config.toml
d_model = 384
n_experts = 32
moe_layers = [1, 2, 3, 4, 5, 6, 7, 8]
dataset = "wikipedia_en"
Below are experts of layer 2 (counted from 0) of a mixture-of-experts language model. Rows are named router (the router's row for the expert), up (a neuron's input weights, with its number), down (a neuron's output weights, with its number) and show model dimensions 0-127. Each number is 500 + 40 x the weight over its row's rms, rounded and kept within 0 to 999. Numbers have three digits each.
Before each expert's rows: a language model's description of what the expert responds to; "gets" lists some tokens that make up at least twice as much of what it gets as of all text. This comes from a sample of Wikipedia text that the model never trained on. Tokens count by the router's weight.

# expert 6
It responds to: Word pieces, numbers and names inside tables and results lists, such as player names, scores and Thai-script bytes, with some mid-sentence words.
gets: "-", "|", "==", " the", " in", " 1"
router:437531468504548417470515444431456509546542485524463554439436549550499498572532572459448517478448466541529491457471447494545519468489552515483444509450511486472550498564461469492522559498500524454534517495431497507456504537561523449469475478490548527507502495506564455472445536467548433460461486481457521544440464482440456470472546536471460463556554442558451517427484550458572477457518
up0:522469515506498501512482459461530576505552561510392569467421516465533508585441561444527529565479497487480466602575461437449465475554511523531526432435526492543578542518534473501463561491503500528487540514487538486520535571511516510528522536488555534501522540519463479493441546542508455522473517478497496483507435541463452510419469569495475516540530465559443560439378475508477538523475
down0:525532540514566455482469529493478509513568485502436448542479467570538518513403527537459513416469546542542464499438487516477504544483512463496495506497511447475473522517457533488538517520544487494532481484512504491517539507537477523502491501471514457522494508483548438444468538518480495496541462522479439399518451490532582514455504537545490461460519481468519513632586436467530506562490
up1:451398480468449521559507529458483459563557421520471558501574496510499558464514511483531525497521479454576498419432562564472423514542515516536457530497479547484554492486522528516466540475494500487532529499440495516464498497423475526451398509520499540527547486473425529484499473480518535479519467475438516484540545588477499458529483506455504522527531469521438458498405468526464470518536
down1:526504487534487480523505505468458505514474548468551505507519472566514502515394506544519518473522526514637469470515498496569562539507538475519474450456472474548511560483565513500540477494561482497472480524509487488473522457517492506558537461557477494569487547562503422565501537432506475603479484456467495455571510472448547493502534572564437434525460535472545521562471499551549532559493
up2:453545437567494495518439509429533510481472506528542558424420511581473601521460484486425465560500471501507450492430491452459506532483506438510541482407465511487488498477491507513514486457530436476494476488489509549513469552472522493508479465462519467495484467532508518500459487541441542519534491479531506428424487546509499509501426490507423471504443471545453563535481487447511503546501
down2:522447463556452559499488525464525543505499464526526561554555486492529570548519441522498492513477464528463491494464454459546558455527418519459492504497506457453523513527489549462584563433512408478475506549515537503536514485489495498496449444496479441493477579540497546548497511475427475528456526496442533454571543502470532505473565475402514501464549524542478435499475533481533503498465

# expert 2
It responds to: Mostly "the" after prepositions, plus capital letters or short name-starts in lists and tables, such as Z in ZAN, C, She.
gets: " the", " ", " The", " He", " C", " P"
router:427524441503530445486524451433439494519538458543449548449430562524511493550530549469446509490455473528523476451486460511532523480507547509496446520460532509481550517528447461485469546478501535466551520504451501493424490554542530452476473471483510518510511488505562446469434533485546426466459504501453527535446463503446450480460549541469453449569550447558432514424471545448576473465548
up0:464478475616476437601434474516435538479568489497478479476535529503428493497543536482440458586451511526422541579587546483477488526521491540452476529480560443515427458506514401480562556490483496472477496517504523486471506461421546522515514476463473523463475501517524540520562552576445489447470488425428544556459516458440456479519535557487525473467491570505465501486448561489508419438509
down0:452544481487522488578540599446511453549507471511507604536496522490538467552471474497557520482456518548465374448416423542430551556440473521533444467509525447599520479515487518601581506628485529535514522497487553495406467507453484481492528477425538512439534519429501512505518509471513502517496505538481512510488537486500550584542487454494444495557505442513508555460471470504496539408466
up1:466445519492404475482471459472469524559552510488483508469496492474407445563545472416487475535481474421550477420464456473585515470479489482514453491561490526526526541472454521511533467485446536474477519454516470575445512523509511527541551425479476456479548489528474493437491521460529557554481518500490544472509513470474494472494508480455441506504467529464462448507517546513471565504504
down1:445494424490497411545542518527549520447476545501490476547522534513468498566499530551469459525510548478508502472523607529430500513503459566567483494529554494504481509453513529536497433541495481501503480503460500421552505458440557472480485413524480483447469493509501456503501504504505490562486499492495448486504514469462528424514508533517410543450510448515453482522506515529468496479545
up2:477520445450482460510466487442578508490470441477387501507546492482477527509473466493511479572496525492475479560494445464625514538443539544486483490463448432482503522483547497410518545566491459493539459441464498439497465596535516508540528460493465554480517488506525499483471449459471476469485511542535541554471552566521421526524494505508430520555478488485509516471496561489492489448477
down2:558487530442478436521464545491547524526523459503459513528481446471507494529495446553577481531488456494581513507524479502508447482533548457499384549473573535532504564490540458502510529520469510470501530524524458501507509489509489499522579466533464510594449484506510520448517554490485476495486457485425528410555521529479507546452484439519510569566520524530547530459545449490506552554514

# expert 22
It responds to: Digits and name starts inside tables and results lists, often after pipes or country codes, such as 6, 67, Jiang, Anastasia, Red.
gets: " ", "|", " 3", " 1", " 0", " 4"
router:429524451494519427489533450473444512514545456558460559443419555494500486556541569464452516492455463544535507451460452500541526474508548519486463504442517530486539515551472451489498539507492530462549514510440499495438514531565537439459464492498528529535516504503564456465459530488542424442451494491440525555433474488434442479466550531472459470562554456550462521441467542499576481463537
up0:531536514517553450566525462444480535516478566481531525372484489534612494475466575460513572527560456498413510538478507545457525505457506524549496511541590533494482543542465547455507535567504463550545512441492472501517463502506535490447497489494534588492430532501487449505466462481545531474580575449541513491491495452394520573510494477428557575477460447432476488462403514478468493434536
down0:430496508526495483507467486517550521520569490473501469546457422555502511512492537527539438494550495443490431500478485557486529520528563488485515547486528454436532497461564480537428468475569461552559466520514495513552530539527505428441539481463476535584479439479545442436505521486489487449569469520525605512452516485478469530500539476541432485533540514534433453534588458473449546582532
up1:508472566476495595523454453458449508511550547603517533548527546467483530513537534470500538515547450475514546475469543473534498538522465495520477567452483511442454521483535528467547532474522494535502499451341526427508480565499540473473506503484495500503426485516499468592473533408462437493507553498388481551473470556590541494466531505521527511474473550493453493514512575487563438510451
down1:573529501516548504579445544488549555540563518540474540521489470479536541505555449567504491474493484477484524443495508513545525431557485496557491502490514480506515509505451497524568504453553481489515495526485466491508519509592499597488455554489520467489512590518523545535571485513482437526498425535502510441552408448522514503506516475479466490479532538499426449449437465537512475563510
up2:501419528486502538500512448519552554430527456507484470503502509488442538526520526541526562516498493509480524448432592464495519450487460541453487523466514465475540442524585473516557502452524452478530522484506485469463554528414565484463527437422481421519550538501486447530475484492510533516409474386508521538493504483477543465448435568482532478502550429505500523540494463480535522437456
down2:482451545494515509476506461519503494439443479487493596501577486479534574530433563495456556577497495497437463485433506482496521541509514450470541405448545494505498547477484547469479478529538538503521485528430532530534452528531522456482513485555479564405488482503540582519502507490490445480473528511421508493478434581489473508523533525486538543498459482481515500555537456493564506523487

# expert 19
It responds to: Suffix pieces completing a word, mainly plural s, ing, ed, ence, ity, plus quotation marks and closing parentheses after titles.
gets: "s", "\"", ")", "ing", "ed", "th"
router:504538504511506526530492416468452482575516489515476635501487516473455529488512498497476519498436480455517530482469431523531551488508480484427458493514502494461632534522491450440491519551435467489499562467503591500456499538405546475502497521405541505471575452517459459524441481461533416492515518497455529511430468495518551511497525513487484431570482479558475528490509504499474533439549
up0:430497488523485477410417424452529511522485484611526476512536512528542518490501496503499480493525481534494533481477533404476552478491499517539578424474450543531507540455484582540457529466451553488526547466481523462465496509481435471485558567497409475466448477521492423462590479506452509515431537545489423550484462492514511512473486489449534459516507595522478510459451437526538534481477
down0:493529512554439529480507510495494497540471453553508467469531465564564523512537528442505478515472427470534551511554552504497543509490509470522519486480534495474509513510513454483464452525472550504532533516536464505518529529519501499515468550505531522467510470548502515535405504624559549465506508531554589513464573467465457506506500549488451605497538437459555470460544508442422461492505
up1:509462530481461438492422500473420480501483508494513540524549528469475454542598482495507488488598513485471568444497473479440548516475534453421484476507469532511531514556585499476524508539531548468497523508568451487531481558483523435548512580442471478515453520561480448490433487461556542445467502445492570430454537525526421504487534529462485544478521540491521467574486494454579439438563
down1:511505456592453476536549517566463451534563490454525501506553533519538505484476598513527499419489480501489547425550502445560509450487554470453553479547447478491562566501522443573550472522463493495436495475517494433555452447357543509462501513457444470553557513558509442584512491511499470497537477516467587461546504497533446450480565410468482472519471469486450481514521535468534511508399
up2:469515521476481548569486493470545582552486525481552505599580477526514566380528560505462498527531509534578584417419443463539507502445450473546522551528541486499510485545464414495550496456467534491496477498467525425569500459595476473499497499490582479512506454433490483528474501490511523511523493435472526482407480498523458447539470432521499458524575540471462409521532503479480508459551
down2:552526415511568439481484432506438434505570465505465465487426491560557529440571497536524506454493539450481537424493495457459427504561487494504433502528453527424564470502469504486425542596490572480493477563530510471532460419519530491456530486512554525488529511553481510535508459546553478556485479489461482520501498495497457493475553508566596520492486536482513539463528521491528545460488

# expert 30
It responds to: Mid-word syllables of non-English names and words, like Sundsvall, ångfartygsbolag, Vålerenga, plus Thai and Cyrillic script bytes.
gets: "s", " of", "a", "d", "al", "b"
router:431548430484515448448536475448460569486543471526445563452431509468474455563518530508459456573458457523517471483468474551521471493492508524462449528488520510484555495568453519484517536494527581475527543520459509478423483518576575463445469497483536491517534428527519466450452528440573413444432546460477517568427469479434483500443548519453451461554507455554473491445464523469587481397515
up0:497536508608531544561527549496517548454502491475501513512479497539485582410537444525461475451539459477517441546516501511480453555554476506535524556522449473491507523527533526454507479524500466455552525487560514557494518460473393478484447453461525512466448506510491538445455437537549482527465542412502497502478530508482526510498493509475454464463518523585451551480562486472524524464507
down0:504470499475478494541481489544531510515554494540487578492529455567523576500545460436435532526500475424505536480496467602535416508480376541505445555516480490490550445477424468473497555484491505444516474505512522475488466483582547444453445552514538577493495466472504489510413483534496563529498473512526482530449432493439522535458497506526525513516471543479457473481473465505525518469524
up1:503592508515551499420488461439487495510502496562511482497442488464470495491512515554443425680521509505441528498448505493530498441554478581519467546567554497507477513507446526436500498414487524577432520481488476545500521463484566470461470474537539514437417544526499450478542533426472488519516546505506513580478435485484491498533484527470539493476546483557532600495466470502428499538519
down1:472489493487506492533558517515471449522459564491610532527441517571450444413503521483523473505548459508490543441550517510479553520555533561444479553550461517474478626455525456478426485477475438411540449526502507562513536559541473533526515514460506496467504551490480553482491502515461541455549568516471485446525536531506542549497468457500495431457516550522490460509413486450529496427434
up2:534442537434521548511457534481454561483507483496508472487507581540458458555530535500514598388539578543467423491483503508489434515578505485466451552535552562505445530476534507492427547556515491508474600503504513568450526510534453482501457494541470568440490491486522472495449487501546501522433529506514558551524559500517533497371491526516536484530534573459473525458481536465495518458511
down2:528477528509489550485450585476543484513467519445503510496504471451541433528471487446443555505499510561440594501543535477524513448514558536464532520540517449550473515496475514480478526515541491446565435572559539535508583514431525469571451565559536582529511547520438429510570439533413586491530473522487546534439450536519440455575536504509582445482501412435515506531561468535424477504479

# expert 7
It responds to: Web domain endings after a dot (.com, .org), plus capitalized The or He opening a sentence, and proper names in titles.
gets: " The", " the", "The", " he", "S", " He"
router:428513443509513443471522461467457535505507440542468559461405530535500495562533560456454511512472480527535521431465463515541512487518566552468463495464477518472587561548460472514513536467487534462554551547445516501433510558539555452474483511476504527543481497499537443459441509473531446472467482498471542530441447526407486461437579533467463484575551459557462478476439547470591472471552
up0:467493446517488492497456551475521522553475497504487490438436530472545541515537483450554522497462491476487515535551512532478456504507486548475447467511503451503526438515457493503535528513501460428487468595517587486517514550507456518486498584504533431392510468528517482454541389545451468530528472537467440459489483511504430501451590517475479499467562422490518444425468540488443483528476
down0:512518571467523453552507553461418546460518527586450507595563555501516507521531471504441437447542460463536514502451486447480505495522525494560466570448485542554457469548480500473541403524464553467449511485451524489438502447513506498538551494524476541500510488413481520503469500452476527487495415496500533495474546493440476502477520494525485454446484447466536502514490458550411537465491
up1:506491497500477453494551478412539482553528467566518538456384562501491576506609547526490496493491475526501445488425576444490514502479505440450441573470532478496509483516455548509413488512459447507534427511530524482470501509511518515475468516536513486517514516540532502507468513526469558464456485531508491406464544573585520519466540511453491472524480481495498554494432565486520486471569
down1:537517497444489429524577586500493432464530471517484479497448536501603481517507533565449526436475545530526489520488422396495479518489502482536436469412588453481574469503546446549544518530519417480543498509506495494545446456487508468530491434459548521526506444546557455473484521529522559499509479561536488484521474542494550438462455467521452529496481592520546533542457539539480589512581
up2:500435471461518537479494489475506547473505490485480512513490484494458551519474496496458469529459514512529478475513491475526576482500450433508513502465521491517526526434448447526445536428424442468519487470542520477457513487481501484540488459513557481456518491564502541540538416502474509430416497445518567494523541381433536505534405522456391482424481522571498546428485471459482480481509
down2:485536578474504569610496536479540525555450513470438413548447464426531519486514515457467474486517530490471547521492487448485514521576562477486514517500508443478503498512554462444421576434499493527521439522489499496499531466507524532494531466529553515418461501516512495547519492491491447550544504562427504464539504504464464531443485535503485556541541469496510533535531442438584444567494

# expert 13
It responds to: Possessive apostrophes after plural or name words (Boys', girls', Queen's) and articles or possessive determiners like a, the, his, its, their.
gets: "'", " a", " the", " his", " an", "/"
router:461526470502517541536478517490488579497526426541498483447449535489486481537547544501497491457484479506524513457458451581487457525483535539480467479481467535505575443545505441529511506482515552472519560487471470443464480526479536497471465528502545480528597382532571423445425438488498488459493569457458520462543483434470496471463506531448466444527515483483486529499497537435547432531536
up0:522525522499512492543560533428492485537444497552505524468528476505528535593521478477563478515548493488462427484488490514448457480470499503528465468505474458525529464517507438543476578487469543534483536465465502453462555580446483537561528508564527439527525488482508533531570603502475474430522510465511525494512508556463550421504443491454514434461541495488483489532516563491479487527539
down0:515483507479478476501456471564518552599484470495444488444512519418521525484490531528495452546459438552524548506452487524532466493643459471473432475549514445497527486493499451544493447485559540533536449481455519484505525468488522558517464435524509445482515424530550466502498484520542504457542530545428432544520551445476493557518524485532426540535485508495526465574532527494516468460490
up1:458483455534452493517446464426554533523493515513480535448429471456507546470506521435592527518531433488537475516505447513443490492451543554492499506500541567513443500609547482506500519470575508585557516511574586569498422496524508469509557506495535462464447442459520490501525528463547472437498490454505568532466507460493468531588476487507546540471488465487496511484570548551438543506483
down1:532501496492554474508516504548430510474503555557473524449475533484482443471523549494495490492470495521564524520545571502447485502493561492520463507523593444445549554506487492570491484474458530470512513481473483552568430520442481424576466442511500570534437505517458525558563467525522427545491505461452464501505491558473492573484508497481436502541532493435551569383498487493478513513580
up2:546473483570479532478493519490486475448444504462523487500499516439461508569512459457506548544456527517491468558422493488573483483539448483423545492518529543568552490509540476428509500474503426534537508487494528425543509524412526481560473574519584496428492492456512440492556456508516537522497508482495464545614500491511452501484574597492516480530438448551498483551511473539509493538458
down2:461525509536521507418405512531486481475461458438529536479518455551531462516570491443563500460514482458497521458540445472554541460470560491494558552484498543490522487472410546451468623590511373490516563490578505497477482535537494461485453494428522542517539470539439507415511524540450560512520503440493457418494502523460463475513531476495510552551480547511455475523540513516508454565511

# expert 20
It responds to: Short capitalized word starts, often in foreign names or sentence openings, such as As in Asfalto, Ha, On, The, In.
gets: " The", " A", " In", " I", " Al", " As"
router:448521458474449447473521437430483534523515438542496502494434612513493493531531555400479524488426465537527488491486440480515478432504509541500460474464499501471524533575458492467509542512454536455543510497436537544443501580517547462483464502518500516554455426523607503414496490485537435505480517497480513567487440455455498460475549497497466452562543456527502490427493530498577502485518
up0:503495485489453489429495489527511515490439423552493428509476511521445496456514538534485514498603515495509551488551435449485424510493556509504475504478495498616564538551552520429466502509480500477471501452507484522448518453467507459527437499483473505454553528547521425482618487461480529498448509550452470526524489479441500507486581472493507510452499491435513460477476482523525505516437
down0:480533371475466496484524504470562436521380481525528465462484449512523477476507494494514543472488485493433558490464484473451470541520528501550548443484477530511549497457461492492486517541543551510501570447497485541535437481520517488495494471532537456487489479417426495475536540566597434460484544489477460506528512506546545457520508516491484488520563554426452428493505566474460519508428
up1:437527469482477483541499472408486488446538419501466525495510521513557499529548511480558529560519502505501506486449494451523504483550485495540487445448551566538493500485499496599429544494534633473496483503557483444474454549507477497484479466512508442470500504486472465551570469571490572536435508490514511506467497512488553432485521491591461502522473404486495533568406441456600539512488
down1:539555526456454538487513472470453475457459509515531516537518539522453472490504461557543507519486605492475442495456547536504457509482477552414548480426547530513474525544503514525449541440491638509465552534458537503442452528493520538456453532460534522515556522476467476502531448500465412456495467537560475579530522474436521495453461481445534547570492520551503512521506437445507432471505
up2:563614529489417486455467505529551536558525524556457584537468540539452488548519461516500557505492429509421474510449483478517475496467541569499526571501499503494452474543553513500487546545476458474513500540533453464509522417526400463417493532487514498525504430473507496491453440464474491487498466468520463486477458553474536550555526508475556452487522508493530543574546480488503482508490
down2:490539447475482437583423386484466514607476522515541543493496511503506442498481495482514464533487509474574539534487461500512528460486555530535574463483524544545468473578522527494488501477463468512592464496471460463537516528558505535446571533518550389544452470543491520528510506523509475503566496413535482497526516529472492475511512513450567516505479483487563497444550492485427473485544

# expert 5
It responds to: Section-header markers == and ===, table cell values and years, and content words in gene-ontology lists or astronomy tables, such as potassium, 2002.
gets: "==", "|", " and", "===", " 2", " the"
router:436522467517528443481526455461452516494558483509465546446428553538502474597551561468449506482451478556512479446474454506529508445482552526488471498445509501476536515547471471501503547497494538469550511503443503501447467538543539446482467480490510521518505499510542461464485520469540427477467488464462532558445468491436445473476535549467458451558550447564462512434471551456572473465538
up0:515579538520485531430507580544461527434532543538503437467477500469515480502447562528436538501460564502487462514506499453496532520497457531527448511488507513492497518495453464411453600567514515498507468528489517425511500470522473550544497500464496467394484488472462541521501476480549494467489501494438527557474491490446571524431539479515470487454532455491482483482530523532438395443513
down0:453568440515499523483555496519473477424499448569470471527423476532432496529501540459487490514488527579572504497513494538516493549510522463477437473455566464494572455552541569522435507434473530484582495465500594460524527485503500467521494493577472471514461570531503554540512468449497531445585502544486495456506544511576413485500464542479516472566404488430552537524504500568456508464449
up1:527530498493517486454517438458531455487511566492522468479476520493479460544498464442540547542583543552436408472428540432499460508442492496504450456495464461478508429566485540505454514490495528551504467513476505491506545515525542478509556538478422534497548451499516493506515499536477415443477516454441452589500457522488488498540475549533560545520505485500411544510502447512487526502488
down1:575538467500510485546562536416518538526536488504451495455514487507481500522576397465571576421503512508512446486431528475526518422486513521557540558520419434477489538489508474538557477558453441422529459528473545438481461500531512500613439536541534523469467468482558559473538422497542486451585536531467547560524495524521576519497477524543498569520504546440515483451565434521492508511519
up2:482509534543512414444532478473466559558512524513545480523497541494583477531538500461520458519563532436472499504536528468549467467518470544522537517492444464454502521489472460467510494575467520486455483446454468514465517517527454523501499486471454512495464536504518470559522532461494494483535482528564476422505533492532490496491399516474524481434529462553468527511488627438492505455496
down2:545515504507532499526544459468442416466538533428534511589524531465521556474556537450498483410475494567548480519464532529484460475534444497527511515487468537487502521525482473451487423465550478522468494483517464492488522467481506472531520528587461505446497505493442489522544592497405445607546453462524518460498499520495492539498464504519585501546491549540479477551408509441464457454568

# expert 24
It responds to: Prepositions after verbs or nouns and before a noun phrase, such as of, in, to, by, for, on, with.
gets: " of", " in", " to", " by", " for", " on"
router:549555483494440513512533443500477595496518489511462495415498633469548423491589509501466583546513428519484459498415466499485460504493497511479465624504525461438507502525483432477499533514531514470552578478495534478472487517491491517456458463515549494466486533471513453523487557503503486510479591475511525513533472448497532540490502520477486471524526469543494563455508560468488463455530
up0:471482470505474528498528484428493570502566509475493460506506522549436544415545557413457527439510559482502482512444503548429536473479571502426576480482514477486506549419486417519470500458530457553479501513521448488552463467502490516515487518481488514490441523479507534429457439489522485436466541485420548575443455537478465437502504468494498434506619610536519505469477440491542528515521
down0:509526441505424535498527462502515510447550568471476456529479544525541486506506538481473482523487538444476508476526501571487506511505549480564530372524543489569470507475532538483540454422511534423534482487465454552447412450477490483488442465581484472501569569523538531500475591444518536517498470496456502594592455518584506433595549511552460438443529494569497511487366473531540468535442
up1:617575494452454452486475414522475530445484529507573484506485553496457449448523530543501526445518546487490475515479537494568467526458507523477444487453469521439499532514518494505514518510534509488467479506531535493475507470427487568467410455452453436427467532538463454486488501405536453484529494514478468590469544415598582495632467559484498465485489522535516521527480527477443481574502
down1:467460500487451512542519471513489517486539564431508526444502439474444549512472553509558485469503524429512507511589516500500475488550518547485492500477515530481467356509534489550467537485433454542529441579465450536450573432488484476448529549462547466516531432550469500554439511550445480510523433522457562518420586536506620534483553525525490520584491559486466446535559437547504519438450
up2:522518436441456503487477460533482584516496427499543435517585548554517495505431468476527465444506495474494513551507503537482433485496522547457480496533513511477476570487543540528476498525445527508441528461468495529513524533517495535496479515582431448568488463474473479494492528529515424530553559532476500538506498490474495466487514502541629458458511478554530457495524533487542384472494
down2:555513527452504508455462518546481509533498472494403487565455459457461528491565481491455476454520535507539498489597522536440536467536508459468543503476501493508474508521444415558547508499533566465515469531518482509462431469531494521529480610460544510477540527505459482548461553407584394563484540476561501482478491530575515534439491513537468489435534475522536489466526499521519523530521

# expert 21
It responds to: Line breaks, spaces, pipes and capitalized name starts inside tables and lists, such as Po-, War, Airport, Theatre, Science.
gets: "\n", " ", " War", " S", " 22", " K"
router:434545446503543444485524444460425533536536452543440550453425550506490484565527557455434508474440473538512485449478456491550513485517549522486459510459508490476535532559469455486514559493496533460531515486430515488420493554561548451482490495498515528513502491511559458450449527505538433483448506472469517532431469495440460472461573532459438455548562448555486515434474553488564468458536
up0:517491516486468507494558553508558551550545500509490483427498569514424520542465483455556490491418527485510487449498501547510493520463516413505457476478486486425483481450493513520535548532562492542475508545495557474499506513536441458391532532510437505496501447459487489511439519552500497522495434482462496523478516548419509464485532516422528571504585415442503485503522556468540465490498
down0:541556489494529455476582524545453573533501596535509590466538497459488423495447489519467558487521499487458494529477515545531544522468484471485540530499494460556518478589553525525514548443563468465480510475500481547506498536471463559430493466495573548531532476570505532538488487459470567484483547573548474446452517486514503514508510442446450493489515466515469475490549452504487520499499
up1:459503588547448445435527557490447480525516421517490553546509530496462486459512454468485460507525536534599403492506549519480435559482535446519493498467476458496478471523515506539458483520522491498485458435485528524457422480503483456507528477461491463574569518562541476443391503517440473428452456487546523463501489517499453537510468523469444475488509507550440562490554422448553524465547
down1:482541519440468448550495466493511441482515451459455547476505504490540466523486498537429496520553568497508516511507483487549494578552514438512515537466539500524476539455517467490491465470564462461466515521495474497506470487612476426526521523579507536558512543511442535479443528525447471557477423440470653536513547434481541587441516452486469465513474468533447514491470469550516462529565
up2:431528483564448511506489449436529516425506477519456453452453526569510446538488467453480554577517509474441491544461526483490527541505538491498498463511470495501540516496543523490591511555502481425533509552565432472453490519487476423502515446475442481437535462468530480490479510482536537480464489514524513459527536548476496482477544515533514549527494520537463451545499503507429455470560
down2:532514458515488528470574529481512475494455567465497468528504456517551493511450544474551470448564466515469555521498460503420553482474456507560502529464457486489574445542473531573485488491489542509521415439552450521541555551515507522522443516481411586492535488504517448555405533526471507577502467445519515461502500522531551511491497545471502514499464453460406509561475586524376437533550

# expert 18
It responds to: Copulas, auxiliaries and relatives following a subject or comma in narrative prose, such as was, is, that, which, had, while.
gets: " was", " that", " is", " to", " which", " were"
router:449485489523487531565521492472472521502476510522453466434514482504496496512491540523470554524510459547493461434454467510596520499492469496503486624494493505518473441520453435464492502550437525424528569534518529478503499513476465484455354416476546483428491512509606480476506428535524490491460485491486507524505456391478557447508518509472450426511461516465483475442536524470463489470570
up0:505488520513485478513466475600457493573449569553415435528552514532457572538421519529435497502478513485481450492539539504538468474537551522428463467613568501552515443496518489457482572477464537513520558523562414401481472487499544492478507492531511538422451478538555566471545513479566543471509511453597539541570580464486447518521568493482495563545491533486492515475496499463593423480538
down0:546488553446418555507504517510488492535459559558489497564514449500501506533475527536495471427562535527470522517518581501487551473504487594556456520477423523450505498466510526529482516421466533559441581558432512562482407534511502514570468519563512572455542549508534433494514543535512542513448472540466522498579460531432464571511560555498471429443551528502591480502500524424507501436452
up1:499536493505424490529493486499550473518475580541427461452498486461522470577537497537493501447514472562523506503486492504606545530478498461512496465513454506504507494416504492497502525567475485419528501584546521473469553474469460459521475508488490532448491440517511518427516537516556562433497524483533466545506460484443496446502502520557516540498500547486506545480481462496458522514510
down1:508534488466529494542495602573538498549518432429510503505500494545473511385485489477508516523546481530478564598494477475446531467526487496496516492458526459453552486501499480505543547493502424507522506393531446563511488430434497538450526457535491526531509534466475488525447506501440517529476504489474513403501434475506490523523500521436510525540555479498483490556508527547463467461530
up2:469490479533443415458548479489522530584522452492504489535477480483580488510504464460542521537413548511477414531529464544506510483544531502548508461536459512446496557491512576439493462519502520488507473510407523500555520477513463529483470587455457493501533502485470485466485484501460462473547540472499444470537505519534545476470503544522552522530515486483498445513455557491553477513435
down2:532538509539525526527479435407454544504462515465445516473563429488487522431488474524534469466548497521513492414496452551498477507489522525516614472526512502466518541544554464489470437555459524493440518514448517443474440537422568509536480520486516481471486453477471505536509464526568541529461451532498513532548529499464531412509505467465548516485486525469493482537494520481528497538462

# expert 10
It responds to: First tokens of table cells or list items after pipes or digits, such as month names, fight times like 5:00, dashes and capital initials.
gets: "-", " the", " N", " May", " B", " July"
router:427538444480485430467512458455428505487542480563459549456422545499485477568530542466471508489454464532528481436455455498533514481480549516501450488440507494484534539547451460449515555498493563461530529503427497506415479545550547456482488475486507537540511498488541466476453544481519437461456514496447483554426448489412466478448542543469440457553552476532480521425465535480574496455568
up0:540522428578469461493453462478494533484449481517550508465506486459497521437542486450516521565487524488397512490391580554512511514516450538419484507453456439513539450468496561459527488464571526551443500527531512487455476507501542490576477405420510492555487491496551479528504602454560543501506509464512548533419540484516429526531462421479531489553533549490434475452543514500444601513476
down0:473453483478508547487581520464464529500497458530403494501598454505466520501530532471432482492440517511515396482419511536516498481532516600445520558476531500495496387510497545497512458548555492514491485472515431476517480454515454484477493544541470512539471509441534525434437500433505569495532425452534473559458526561481502542506474512516503513586510526501467545515508551455556466513602
up1:538486484501452560513491508506460405522471571499516558485538527547539448463567437483554510481497507449492516459533460430510503501507489513533427471484515488503522540531484476492487498492479515497512539470564527548507454507520441418514448508500516593438479480571514515535487452522366498434490465597481528521514511458547479464475567501526491583449474522497484511532557561455473435547438
down1:453503520526569512565491558520541524512527495463454489459412487505506522496484518524445488490454486443561449602515487494487433483542530525540473470466507409490545544497457488577511523462555549543448590558545487588529465478540513509535501514524477472525548511467469444466527510564501497533496505546506496493498529467476522538544482553522501448493416490524543486507533464494532506548487
up2:514483514515563594459540485480545549450504397527482485494492595451512486541450569481496527495460546501486503500476521508451454537487496532553502525460477470506500530487537509518551481500458541529487480539499480534462495473499544485498560595448440506457460489468455434418522553583501456440542462449533525473484467498436494482432472546488397563533519482505574491447409535499507574527490
down2:477458545499502565531483523569515505460490477538495524517517487441504471513509458524485501417491524502550502548463558526489452609519484520499521550461498467523513476441547494485483539538586512539495432506446415546493506503537520561462558526501547488474481449431499559598462450542382500454530455429525553478502459478426439520521457447468413502484514478530492455547536600429487417560517

# expert 16
It responds to: Numbers, scores and name starts after pipes, colons, semicolons or "and", such as 1–0, 78, Kuala, Homo, Vanessa, Thai district names.
gets: " ", " 12", " P", " St", " 4", " 13"
router:436535457504527415490530459454451536509536460522454541451424555525506488557522536457444525478448490526508501431472439498518520482511561525495469498446517503481553507562461466485516536500502528461561521490452502496460520561564539447472470482493535517537497500509570454447473529502533428468475497498462530555439497486419458488448533539460439466564560465563462507442479548472555474468524
up0:450503501519509513475457475435491423483442545567499536540487491468499512478448503470574527506449429490561504498473518471520486490455522520458545483480504502535465499427505421531549432505591506527536437521584537520520538516458433510562448466513447437521489421577457530506475480511491510491460507522538499407495451457512477452483455477532592530458496499452472475511547503504474518528514
down0:563475514512488493496474567482467564586572468556510459474566510500545577489476488472519479504457429460540504510456525486504549546507467535481583473516530487507525489441484466438506503491564543517531457517567431505530502500477547534523479529508450473472481515521487474392499495465492559487509532466491475502416516504501517539489522429484490418426472452572492470470510516483471492517479
up1:490504428504490538435473469495432608532504518445522515414496508516538549483533506501508547531483461472453512529507488524532453496474503501437512445472547498556444556397435438450518478508581532545458490428501517546547447564523537486474438545487492494547509497495468465529455505473557522459567464529505456451588440545441446511457553499490471416464522525531442536407514498529557439536469
down1:399581533513490526467525468483468470551522521505513459465459524438413445519498444453441527490531561480510467536515493494469476500461498497468463475471493577487499529485486501502485619574535464481514514512566517494518500523559469486477561464472552448558511507497486539520472534521493502500476473465561549523510453528453460423480455459485564494485482459532481484536551480519547512564472
up2:487473483564493433515573490452501569526511458475534503512541493538521501508510512512520526466432455466461487483466553491513501490577500455494444583502539564492516444543469501457525516542511452468571519511497510437526534538501502543491521483547540469509528477517467557474531504443488510406472457458492546539481457487490534575550488472444534523462487414521486540523478507452551564519499
down2:476484512512469521493490520517498524485487537435587495473445519520522591521485471516467503460468532545494476470443502435511443512534437435499506436557517532464481517503491565481531522470520472523540484493531490445496532506527553494504469465468551519450492513490476527452489520541582467544481491512517507484439465571494431559595464482505536507482530555496534474524502445516556479550452